Weights of a small mixture-of-experts language model, trained from scratch on English Wikipedia.
Size: 8 layers, vocabulary 2102.
Experts: 128 experts in each of 8 layers, 4 picks a token, a softmax router.
Training: a variant of SOAP for the experts, 246M tokens, 10419 steps.
Below are experts of layer 4 (counted from 0) of a mixture-of-experts language model. Rows are named gate (a neuron's input weights, with its number), up (a neuron's input weights, with its number), down (a neuron's output weights, with its number) and show model dimensions 0-127. Each number is 128 + 32 x the weight over its row's rms, rounded and kept within 0 to 255.
Before each expert's rows: a language model's description of what the expert responds to. This comes from a sample of Wikipedia text that the model never trained on.

# expert 61
Description: Word-opening stems ex, rel, tr, dr, starting words such as executive, Excellence, External, executed, Exeter.
gate0 [ 98 110  82 146 166  81 148 127 134 179  93 116 127 132 140 143 128 104  77  83 182 121 169  64 125  95 104 128  91 161 154 189 189 135  85 146 113 120  94 171  94 122 175  67 185 134 150 123 139 117 124 165 125 157 175 187 156 163 116 135 106 125  86 142 112  89 103 138  56 124  99 164  66  73 181 131 119 166  77 125 136 148 117 156 116  86 146 164 131 110 196 143 130  83 110 103 168 114 152 126 134  82  85  86 149 161  79 148 145 135 109 111 140 132 139 103 151  94 112 131 132 128  42 102 101 110 163 119]
up0 [156 176 155 120 118 174 129 122 154  91 146 128 141 117  89 118 135 178 173 170  40 136 107 165 123 190 141 119 160 121 125  72  85 131 135 111  92 133 105 114 148 129 117 180  79 114 101  82  99 150 114 124 145  94  89 111  78 141 145 149 127 106 171  81 112 141 176 117 186 141 126 110 181 189  92 161 137 115 195  83 125 140 156 130 126 162  80 106  71  86  54 127 125 177 132 148 106 146  98 143 126 149 165 174 103 109 173 119 107 142 143 110 165 138 145 170  71 152 131  85 134 184 186 107 171 139 105 160]
down0 [131 186 121 134 150 166 126 130 185 162  99 113 132 165 117 140 221 126  89 145 162 176 115 154  67 126 135  54 122 131 110 109 122 163 118 156 151 106 214 170  86 169 122 163  58 151 177 130  98 138 156 113 121 155 116 101 160  89  93 138  84 142  90 132 113 137 139 168 132 149 164 108 128  83 126 103 186 125 148 101 164  85 113 159 121 135 100 142 128  74 115 179 123  96 144 165 117  90  96  21  98 125 141 154 155  90 122 131 107 146 167 100 146  99 186 103 108 150 161 100  94 125 162 166 128 136 120 130]

# expert 25
Description: Newline tokens ending list items, table rows, headings and sentences, especially before list dashes or section markers.
gate0 [114  83 172 104 118 107 167 135 112  62  97 120 131 141  85 126 132  92 115  95  98 133 179  89 104  82 131 153  92 103 164  82 100 110 143 159 159 140 157 146 126 100 222 134 135 167  90 147 165  80 100 169 151  83 129 128  52 126  88 165 156  82 136 104 116 128  97 141 125  54  77 113 128 150  82 144  65 102 156 108 166  63 186  99 138 113 106 113 119 111 151 127  86 119 142 163 162 117 170 145 152 175 154  88  93  73 136 131 160 142 114 166 100 147 102 155  93 183 100 128 114 139 135 152 171 112  98  89]
up0 [ 93  85 143  73  78 123 160 137  91  94 131 105 166 140  73 130 152 130 137 131 121 128 167  90 110  92 145 155  58  92 171 104 113 131 112 118 153 148 179 132 128  90 168 122 137 136  95 177 112 147  87 181 158  98 109 144  70 142  78 132 139  91 158 101 104 141 112  97 161  70  62  97 126 132  93 151  72  97 123 117 155 103 205  78 135 125 138 125 120 139 127 115  80 155 133 168 180 138 148 173 148 177 185  93  87  89 143 141 132 116 106 206  87 156  90 166  94 199 119 158 133 152 146 128 146 138  99 102]
down0 [150 160 148  57 107  83 117 147 159 145 120  88 162 125  92 132 132 166 126 157 211 148  77 160 145 121 112 153 158 118 112  85 136 139 145 164 107 157  90 125 160 102  63  91  78 133 152 120 110 157 162  96  77 103 190 138 187 144 142 116 159 161 110 147 111 125  48 108 123 126 167 136 156 150 184 143 100 146 117 117 162 148 146 151 142  96 150 112 130 165  65 130 108  98 145 166 102 119 181 159  80  81 154 133 134 157 129 112 141 155 137 165  90  75 129 151 186  99 180 113 111  90  88  64  82  95 145  79]

# expert 37
Description: Second word pieces following an initial B, b or W, as in British-built, badminton, Biafran, beneath.
gate0 [170 142 159  90  96 120 130 121 161 148 135 106 184 107 138  97 139  61 121 111  87 178 121 117 124 140 164 111 190 110 132 140 155  94 102  80 122 153 154 154 117 118 140 111 129 163 103  85  61 116 105 111 112 128 125 112 223 174 146  89 127 205 130 107 123  64 142 178 172 123 154 131 114 116 115 147 130 112  74 122 183 151 141 126 153 147 147 110 185  85 132 150 173 111 121 122  81  92 134 122 182 131  75 130 135  84 118 162 100 156  29  97  97  85 102 101 127 164 157 180 174 123 129  82 134 103 113 166]
up0 [161 165 151 102  95  78 104  85 115 166 150 132 163 125 180  78 121 138 131  98 116 153  98 143 118 165 121 145 124 156 125 173 105 130 111 101 141 131  86 169  95  87 127  84  99 181  97 107 132  94 146 161  93 137 100 112 189 102 119 107 151 218  77  78  76 101 124 138 130 126 115 161 161 155 147 124  81 108 150  98 176 104 112  68 197 140 139 178  98 125 182 172 121 115 107 139 118 122 120 123 176 106 110  66 158 118  70 155 123 116  82 163 138 145 107 138  81 159 200 142 172 110 116  87 110 112  60 139]
down0 [157 139 137  77 202 127 131 114  97 171 136 159 155 113  86 169 109  84 155 137 107 106 141  71 113 201  96 130 125 132 183 131 178  77 131 154 165 159 107 135 111  90 125 129 143 113  86 130 133 136 145  90  75 108 132  61 183 130 112 129 130 142  98  90 128 161 153  95 139  86 156 106 133 157 148 170 173 107  25 160 171 127  58 119 119 162 148 149 167 102 182 146 128 117 142 154 196 178 152 136 172 169 151 113 109 175 102  68  86 122 120 128 125 134 154 110 119 142 176 112 118 142  88 127 166 104  91 140]

# expert 23
Description: Table pipes and separators, heading equals signs, and the opening parenthesis before "born" in biography leads, e.g. footballer (born 2001).
gate0 [162  91 126 164 156 114  64 157  97 137 107 131 144 175 184 163 148 130 113 131 111 130 130 197  79 178 162 149 151 107 108 158 196 114 103  97 108  99  68 117 113 137 107 113  74 137 158 130 149 189 128 169 127 154 123 184 145  97 120  99 141 138 116  96  92 142 231 149 160 133 147 153 118 147  96 106 170 158  93 106  67 159 201  91 102 101 177  77 130 138 137 116 159 145 179  94 109 125 104 128 135 101 109 107 109 142 128  78 129 165 116 139 120 159 110 140  63  86  83 109 122 103 117  84 170 172 127 166]
up0 [182 165 171 175 172 161  90 104 129 109  25 134 134 154 154 137 142 141  72 106 111 138  90 161  98 127 157 158 149  86  98 144 173 100  78  88 101 133  89 137 107 156  85 155 114  91 158 167 164 144  97 134  99 154 144 157 135  86 135 100 111 161 108 129 108 138 191 160 139 206 135 158 151 129  85  72 149 146  79 104 108 154 185 131  78 126 157 105 171 158 134 148 165 142 175  78  99 159 123  99  98 109 121 119 114 175 139  83 143 119 111 117 118 107  78 160  77 137 115 150 145  45 100 134 136 131 147 157]
down0 [161 134 159 106 166 125  91 106 108 107 106  96 155 120 113 153 138 155 128 166 140 126 126  96 118 160 105 144 127 126 165  79 160  36 137 153 127  92 133  87 123 107 120  96 121 147 184 162 194 177 130 113 145 127 122 147 142 164 129 117  96  99 144  45 129 104 104 181 126  78 157 140 141 122  92 124 147 110 177 104 141 115  99 156 181 141  86 152 180 104  76 185 127 129  79 163 178 101 140  71 189 140 127 109 141 117 212  76 204 104 216 139  96 122 129 138 139  92 117 107 126 105 101  85 128 117 120 127]

# expert 60
Description: Closing endings before punctuation, like -es, -s, -ons, -ions, -ts, e.g. Wisc-ons-in, Dev-ices, L-ions, contrac-ts, Vancou-ver.
gate11 [125 149  62  74 154 128 148 129 155 129 115 164 144 115 160 152 125 101  73  79  52 135 143 128 144 173 108 159 118 146 124 121 108 133 179  84  62 152 159 172 139  88 128  93  77 123 102 109 185 102  92 127 178 187  90 106 120 182  96  97 122  96 147 139 127 119 141 154 101 147 106 122  92 161  83 137 120 111 124  40 134 153 191 126 168  85  96 148 117 115 106  87 176 148  97  85  64  83 151 106  68  97  70 144 115 134 111 124 133 168 146 152 126 112 159 129 114  80 144 146  87 124 140 168 183 153 121 137]
up11 [ 75 187 132 140 179 169 153 137 134  98 115 134 123 182  87 122 132 179 140 146 172  62  99 168  86  91 144 137 115 141 136 142  87 122 131 173  78 107 109 143 137 128 120 182 129 114 166 136 105  56 145  69 126  58 163 124  92 118 138 168 139 193 145 158 135 124 141 119 129  90 172 151 162 148  81 115  65 198 172 192  86 142  90 131 176 139 170 131 168 136 107 107 140 164 134  91 197 128 100  97  97 161 178 122 100 111 160 147 125  88 118 125 135 143 129 126 135 107 113 128  91  98 132  75 117 156 167 170]
down11 [ 58  87 115 132 111  98 141  86 130  58 106 137 128  96 149 125 135 111 180 132  98 146 126 156 131 144 126 194 100 169 128  93 146 118 135  61 113 141 157  89 145 111  74 157 108  35 128 144 103  99 177  99 170  94 132 174 114 142 152 161 107 194 187 104 135 104 130 142 136  87 110 122  84 150 112  91 150  85 102 125 118 164 115 161  57  70 141 137 169 159 178 144 159 111  67 134 114 109 150 145 129 101 142 143 151 124 132 126 159 179  88  90  63 134  79 122 155 102 143 117  96 141 124 113  50 126  88 113]

# expert 11
Description: Single-consonant or short pieces inside foreign and proper names, often in tables, e.g. Lening-r-ad, Viet-n-am, Rosen-b-latt, Rober.
gate0 [132  88 199  80 104 100 148  89 140 167 177 113 164 105 135  85 162 106 120 177 120  91 151 112 158 120 154 123 126  89 133 127 197  89 204 106 105 176 144 136 106 143  82 164 146 150 133 165 142 117 117  81  76 121 121  65 114 109 145 141 140  80 137  81 190 153 136 140 134 200 122 129 132 149 151 124 155  63 115 140  89  31 125 151 177 128 143 110  98 199 140 165 164 133 158 107 109 132 123 132 106 108  98 161 129 126 117 121 114 102  83  62 135 152  91 124  58 122  88 133 134 116 166 123 124 168 145 144]
up0 [137  69 177 123 133  97 132  81 159 134 190 155  70 128 172  99 100 141 101 138  43 122 111 151 176 159 133  75 144 129 144 133 129 149 155 136 150 131 145 184 126 109 116 137 108 132 153 106 128 177 134  76 153 146 182  91 114 130 177 164 130  65 150  94 128  64 137 125 129 182  79  96 148 186 111 136 128 171  67 126 109 133 181 106 152 162 128 135 183 183 174 170 123  96 169 123  68  78  86 111 134 168 115 126 125 139 153 109  87  69 151  95 144 141 147 125  88 142 121 117 136 143 184  82 156 122 161 113]
down0 [146 139 102 150 131 158 131 114 116 151 111 151 164 112 123  91  93 156  98 137 160  70  92 162 149 212 124  89  63 143 110 142  92 149 156 133 161 126 148 123 142  96 142 109 154 161 113 132 187  90 152  89 155  93 172 150 101  78  71 113 118  77 143 104 166 224 148  68 132 109 145 157 134  71 138 142 146 125  58 168 156 140 129  80 152 150 136 119 111 162 130 143  42 150 181 117 184 164 125  98 111 136 136 140 173  83 113 105  86 136 154 115 119 151 152 104 107 181 135 124  80 168 138 159 102 158 132  76]

# expert 30
Description: Middle fragments of ordinary words after a consonant onset, e.g. stru-g-gle, know-led-ge, sw-it-ch, disc-arded, St-ol-pa.
gate0 [119  81 150 108 194 133  62 143 148  88  71 151 150 183 132  82 130 141 118 159 120 132  86 125 118 170  78 134  96 167 138 153  79 149 118 126  90 152 146 126 100 141 112 123  91 150 144 125 112 144 148 155 120 127 127 171  82 151 168  72 141 121 154  83 207 151  97 120 103 102 137 116 118 131 144 113 151 113 175 128  92  47 161 115  69 165  66 128 114 140 173  63 100 129  98  76 120 125  99 159 149 158 125 106 100  92 151  72  55  93  95 102 119 181 111 144 137 141 166 115 217  99 142 122 121 130 108 116]
up0 [100 103  86 102 121 110 141 117 121 135 136 146 140  93 132  95  71 136  93 149 143 188 123 140 121 107 142 105  53  94  75 113  84 133 137 128 117 143 122 128 194 114  72  79 151 137  89 126 167 147 121 176 163 100 111  91 154 109 167  59 106 159  78 110 157 122 170 179  79 147 124 188 105 162 110 199 100 117  82 113 134 106  95 123 148 155 129  79  86 105 120 195 151 132 116 163  96 131 100  64 187 138 203 116 120 138 102 110 147 150 168 187 140 111 112 152 112  92 134 108 119 122  65 107  90 124 110  85]
down0 [120  89 171 131 197 122 116  90 141 154 113 124 115 106 139  89 108 118 124 146 112 107 127 186 103 171 147 160 108 104 105 111 105 108  83 122  93 119 152 138 132 195  81 130 155 146 135 136 170 170 120 129 157 121 154 134 118  98 127 124 146 142 159  95 133 102 146 168  10 157 156 110  83 152 152 143 106 119 185 148 113 130 121 137  96  77 166 127  99 153 114  81 161 110 107  73 147 107 139 163  97 158 211  46 115 167 134 143 113  51 178 100 111 157  57 109 104 108 105 124 118  99 165  81  88 135 134  86]

# expert 43
Description: Hyphens joining compounds or name parts, as in one-hour and Al-Qaeda, plus two-digit year pieces like 89, 90.
gate0 [110  84  88 140 152  66 185 136 103 149 131 130  89 103 120 122 122 168  75 157  88 125 141 117 141 126  99 109 118 148 139 131 103  96 103 162 119 133  66 138 117 156 131  99 127 129 107 141 125 131 177 154 147 114  65 165 107 184 127 138 131 155  80 169  71  88 166 115 143 122 105 115 166 160 161 192 156  59  64 116  96 113 133 170 118 171 112 143 124  94 132 117  89  82 123 119 137  95 177  69 111 107 119 144 141 132 146  75 142 153 167 153 178 190 118 149 144 167 134  95 160  82 116 143 127 160 249 157]
up0 [126  71 116 142 153 111 135 131 126 146 165 147 109  92  93 109 132 137 102 151 160 124 111 157  63  81  60  99 117 131 120 109 165 127 107 115 109 156 116 163 152 143 172  97 139 129  66 163 129 153 153 124 165 159 111 234 126 185 109 111  87 144 122 126  89  98 127 111 139 161  45  89 155 112 156 172 109  67 116 104 126 171 149 190 110  88  67 115  65  39  99 118 144 152 128 118 181  61 150 103  75 138 102 142 126 135  81 114  98 116  96 129 125 133 104 102 102 122 119 133 155 133 125 142  92 109 170 164]
down0 [135 136 141 164 124 142 122  79  56 137 146  91 145 133 121 108  84 120  83 122 183 175 129 150 101  76 101 173  79  60  99 168  90 156 129 177 105 138 105 168 135 141  93  84 127 182 171 154 183 187 102 116 129 160 130 134  95  92  62 131 155 140 140 126 178 131 164 124 106 161 150 110 105 151  96 216 115 129  83 144 152  89 136 147 147 147 130  79 142  69 153 146 175 206  97 104 113 122 148 122 137 138 133 123 146 159 105 108  42 134 162 152  82  85 146 102 129 157 129 124 148  86 170 153 134 134 129 130]

# expert 34
Description: Word-opening pieces in technical or measurement text, chiefly dep in depth beside km, m and ha figures, also h, fl, Al.
gate3 [172 156 149 109  60  61 165 111 108 155 141 155 127 124 130  80 141 157 126 151 164 169 114 129  73  91  68  82 217  66  91 150 174 128 196 160 136  50 122 124 128 138 164 105 107 130 120 161 169 137 147  95  89 142 131 130 161 160 131 114  88  80 128 149  99 108 172 110 103 113 138 131  92 182 111  64 114 154 120 124 122 171  68 133 144 132 125 129 123 130 111  89 189 119 103 184 122 106 158 161 101 113 142 135  95 118  99 118 102  84 132  79 142 157 157 112 110 108  88 122  82 178 153 168 111  76 115 139]
up3 [107 167 124 101  84  72 203 158 136 149  81  90 154 106  84 108 113 168 132 139 121 154 107 124  88 108  99 119 124 131 156 151 153 171  76 113  83  83 160 150 172 108 159 131  94 101 113 138 135 158 157  86 115 117 136 146 128 139 103 170 118 223  54 124  92 111 147 137 113 167 159 144 151  98 129 118  74 113  74 140  92 166 146 116  62 159 158 115 153  87 131 118 154 129  94 121 197 193 125 165 103  39 110 138 132 129 147 116 178 110 120 124 143  97 176  98 106 141 133 149  99 165 117 126 104  72  93 175]
down3 [138 130 145  99  50  97 164 126  96  95  78 165 149 122 165 127 141 135 136 171 105 124 154 125 141 156 104 157 151 131  84 101 195 119 104 183 115 117 143 134 152 128  53 143 132 100 118  94  79 115 201 127 207  91 150 166 137  85 125 167 122 134 116 139 101 148 153 147 145 155 178  87 142 139 113 105  96 126 145 147 186  45 128 112 103 133 122  89  85 129 109 177 105 176  93  94  89 158  55 147 140 128 107 143  87  97 189 119 154 144 138 118 192 138 171 129 178 140 111 111  96 192 104 150 116 117 111 155]

# expert 28
Description: Middle syllables inside names and longer words, such as ak in Prakash, al in evaluation, g in Glasgow, if in fifth, ret in Secretary.
gate0 [110 133 138 137  98 141 160 119 135 151  89 171 125 128 112 142  94  95 129 123 134 151  76 111 116  98  60 154  98 176 135 171 225 171 182 149  85 167 164  94  89 163 198 132 134 185 104  99  90 119 117 112  80 110 108 100 139 101  85 192 133 115  85 120  91  86 153 106 172 137 126 118 117 117 104  96 113 140  76 153 154 138 112 108 121  86  86 154 176 101 121 107 132  83  81 122 157 121  77 123 114 119 139 128 150 114  64 113  65 150 159 184 195 168 124 141 138 168 147 118 118 140 114 145  85  97 150  66]
up0 [155 130 162 146  95 102 143 145 191 141 125  98 153 117  91 156 151 172 148 130  98 100  99  96 155 124  46 126 125  76 127  95 139 134 174 107 152  95 100 158 109 145  63 110  85 136 113 183 187  91 138 102 202 196 106 109 134  92 165 137  45 115 113 139 131 127 156 107  78 149 147 166  99 156 157 140  89  77 103 141 145  90 116 144 154 170 190 109 105  85  67  50 138 100 109 148 141 168 136  98 165 103 176 106  82 119  97 117 166 123 152  99 121 167 154 166 147  95 150 104 112 129 140 127 120 166 134 123]
down0 [163 135 167  70  96 162 100 130  95 140 133  51 159 118 112 130 117 147 107 144 129  98 139 137 143 149 116 125  80 128 122 109  89 128 115 119 127 100 135 117 177 154 136 160 124 160  99 121 197  58 104  88 223 151 126 147 145  95 150 131 130 160 124 119 109 174 133 179 116 123 120 152  82 152 145 118 117 128 119 169 143 144 132  96 143  96 154  61 100 171 109  59 118 153 132 165 158  55 146 110  81 175 189 119  89 215 105 123  71  85 161  71 169 128 143  90 152 178 187 133 126 102 122 109 129 115 121 131]

# expert 31
Description: Verb endings like ed, ing, ated attached to a stem, as in consisting of, evacuated, named, called.
gate0 [ 53 139 143 134 173 134 140 127 198 169 119  97 126 155 146 130 108 150 176 147  88  61  93  90 126  91 155 106 156 172 106 120 125 129 146 139 125 127 111 172 112 154 203 103  82 162 180 127 153 121  73 108 118 160  53 152 192 165 174 119 196 154 161 129 155 170 102 154 163  94 120 158  74 144  57 143 135 123 149 119 102 137 168  56 174 114 152 109 125 129 158 118 124 151 131  66 113  97 113 171 128  97 155 155 130 140 138 128 144  97 106 144 146 175 120 106 144 132 131 137 138 139 132 118 152 130 171 218]
up0 [ 95 161 124 145 103 106 106  88  76 116 100 159 136 103 106 144 122 130 115 140 152 159 169 189 131 153  82 144  88 113 139 168 104 113 139 129 120 165 149  30 125 119  90 127 120 110 108 151 110 104  59 113 153  91 238 135 124 138 126 139 119 114  73 106 133 110  97 112 111 116  43 179 165 130 198 116 119 107 146  99 170 142 156 156 131 140 133 155  69  92  61 163 134 114 138 116 156 140 110  70 146 140 117  62 129 161 145 140  84 126 127 100 122  94 167 134 133 145  68 141 114 100 103  99 119  95 163  59]
down0 [134 124 136 148 146 154  90  95 148 128 150 121 123 113 107  93 132 143 148 131 111 101 137  95 107 119 156 132 162 206 200  73  66 123 136 169  92 133 143 104 150 112 143 145 124 141 173 146 107  98 184 116 155 144  98 127 102 118  75 160 149 142 200 121 165  81 119  65 146 167 103 189 114 140  84 108 119  40 131 115  84 129 119 144 139 167 139 150 129 121 111 132  61 157  89  93 116 163  97 127 182 116 132 123 141 115 120 177 154 129 108 168  57  89 119 101 125 135 197  91  62 119 175  96 120 186 131 179]

# expert 47
Description: Opening pieces of foreign proper names and places, often capitals, e.g. My-an-mar, Ju-an, K-oryttsev, Andes, in species lists and rosters.
gate0 [195 117 132 128  59 103 107 146 114 141 101 119 161 108 124 109 124 120 130 132 139 153 109  64 162  67 100 156 100 136 178 121 104 152 115  93 139 149  56 186 115 168 138 159 126 145 165 154 144 108 174 133 147 152 128 146 167 109 152 136 130 181 108 127 175  53 121 105 191 110 107 112 130 181  48 115 134  94  89 111  86  79 180 156 136 135 154 161 140 154 141 156  44 112  99  76 125 167 114 149 141 138 155  43 132 145 107  82 185 138 153 108 136 102 145 176 110 111 102 169 158 118 121 148 144 139  89 150]
up0 [ 38 129  95 182 208 156 139  91 111 119 170 138 136 123 131 132  65 129 157 135 117 100 132 109 147  66 133  82 158 149 156 124 131 166 136 133 185 113 119 112 121 160 116 142 117  97 139  97 119 137 192 130  98 143  90 108 167 128  99 124  60 157 180 160 101 141 136 115 132  93 139 107 158  62 161 128 101 143 148 164  83 176  86  89 103  63 111 147 136 154 119 138 138 158 163  92 166  91  52 142  88 121 169 100  85 133 211 128 110 154 133 160 121  79 138 109 163  93 106 104 150 120 116 152 173  96 139  93]
down0 [120 121 145 106 118 159 104  91  75 160 115  46 115 154  72 143 130 158 165 155  85  99  93 155 160  98  47 165  91  71 183 142  62 108 121 142 112 100 159 190 144  69  93 157 118 136 155 155 146 155 103 142 154 140 108 113  81  69  79 130  94  83 134 173 111  69 110 158 104 143 119 119 115  91 111 101 160 110  64 109 111 118 143  84 194 196 117 129 159 132 102 127 180 153 137 176 119 111  92 132 110 126 116 111 136 114 166  87 163 142 151 129 153 111 105 128 149 136 126  81 125 109  98  97 116 120 152 191]

# expert 14
Description: Past-tense and participle verb endings, often before that, by or to, as in indic|ated, comment|ed, released, said, announced.
gate0 [196  97 141  88 122  96 151 104  97 106 131 156 157 171 128 102 144  80  86 116 151 118  98 144 178  92  90 121  98 133 142 130 140 174 119 118 116 206 113 122 130  87  93 164 177 113 163 170 111 148  84 140 127 154  65 149 136 166 142 118 149 110 161 164 108 149 176 191 171 134  85 109 205 166 120  87 134 107 168  55 165  82  87 142 118 163 162  97 158 166 122 115 120 131 133  79 139 143 131 134 121 161 144  94 154  99 117 157 131 158  99 125  98 154 164 182 137 113 155 155 205 119 154  92  60 116  75 115]
up0 [ 67 131 122 167  78 154 120 177 154 138 103  70 105 123 111 148  72 189 131 101 144 169 149 120 130 126 157 113 164 122 120 115 105 112 139 144 116  62 150 128 112 162 137  41  94 173  72 112 167 141 110 142 149  84 184  90 120 107 125 145 129 143 138  63 135 143  89  75  74 161 160 111  81 105 114 182 145 117  67 229  89 159 173  71 125 100 107 135 135  67 127 122 149 111 138 168 130 122 141 148 100 112  82 113  97 140 123 113 114 123 124 162 126 124 126  92 140 137 111  90  82 137  98 156 185 124 171 158]
down0 [103  84 141 128 127 139  76 173 119 152 168  99 160 107 115 171 140 180 113  57 145 146 135 181 147 113 149 124 137 140 105  93 106 126 100 117 169 152  80 141 105 132 139 157  80 165 170  98  97  75 100 117 121 151 143 101 126 107 107 134 104 111 148 122  74 116  71 174 160 148 193 180 110 120 146 162 166  91 148 150 102 149 201  89 178  99 144  75 115 137 122 131 110 143 171 179  96 158 191 114 180 144 122 116  57 158  85 109 103  78 149 122  60 114 120  88 153 147  93 142  91 173 181 157 127 110 152 117]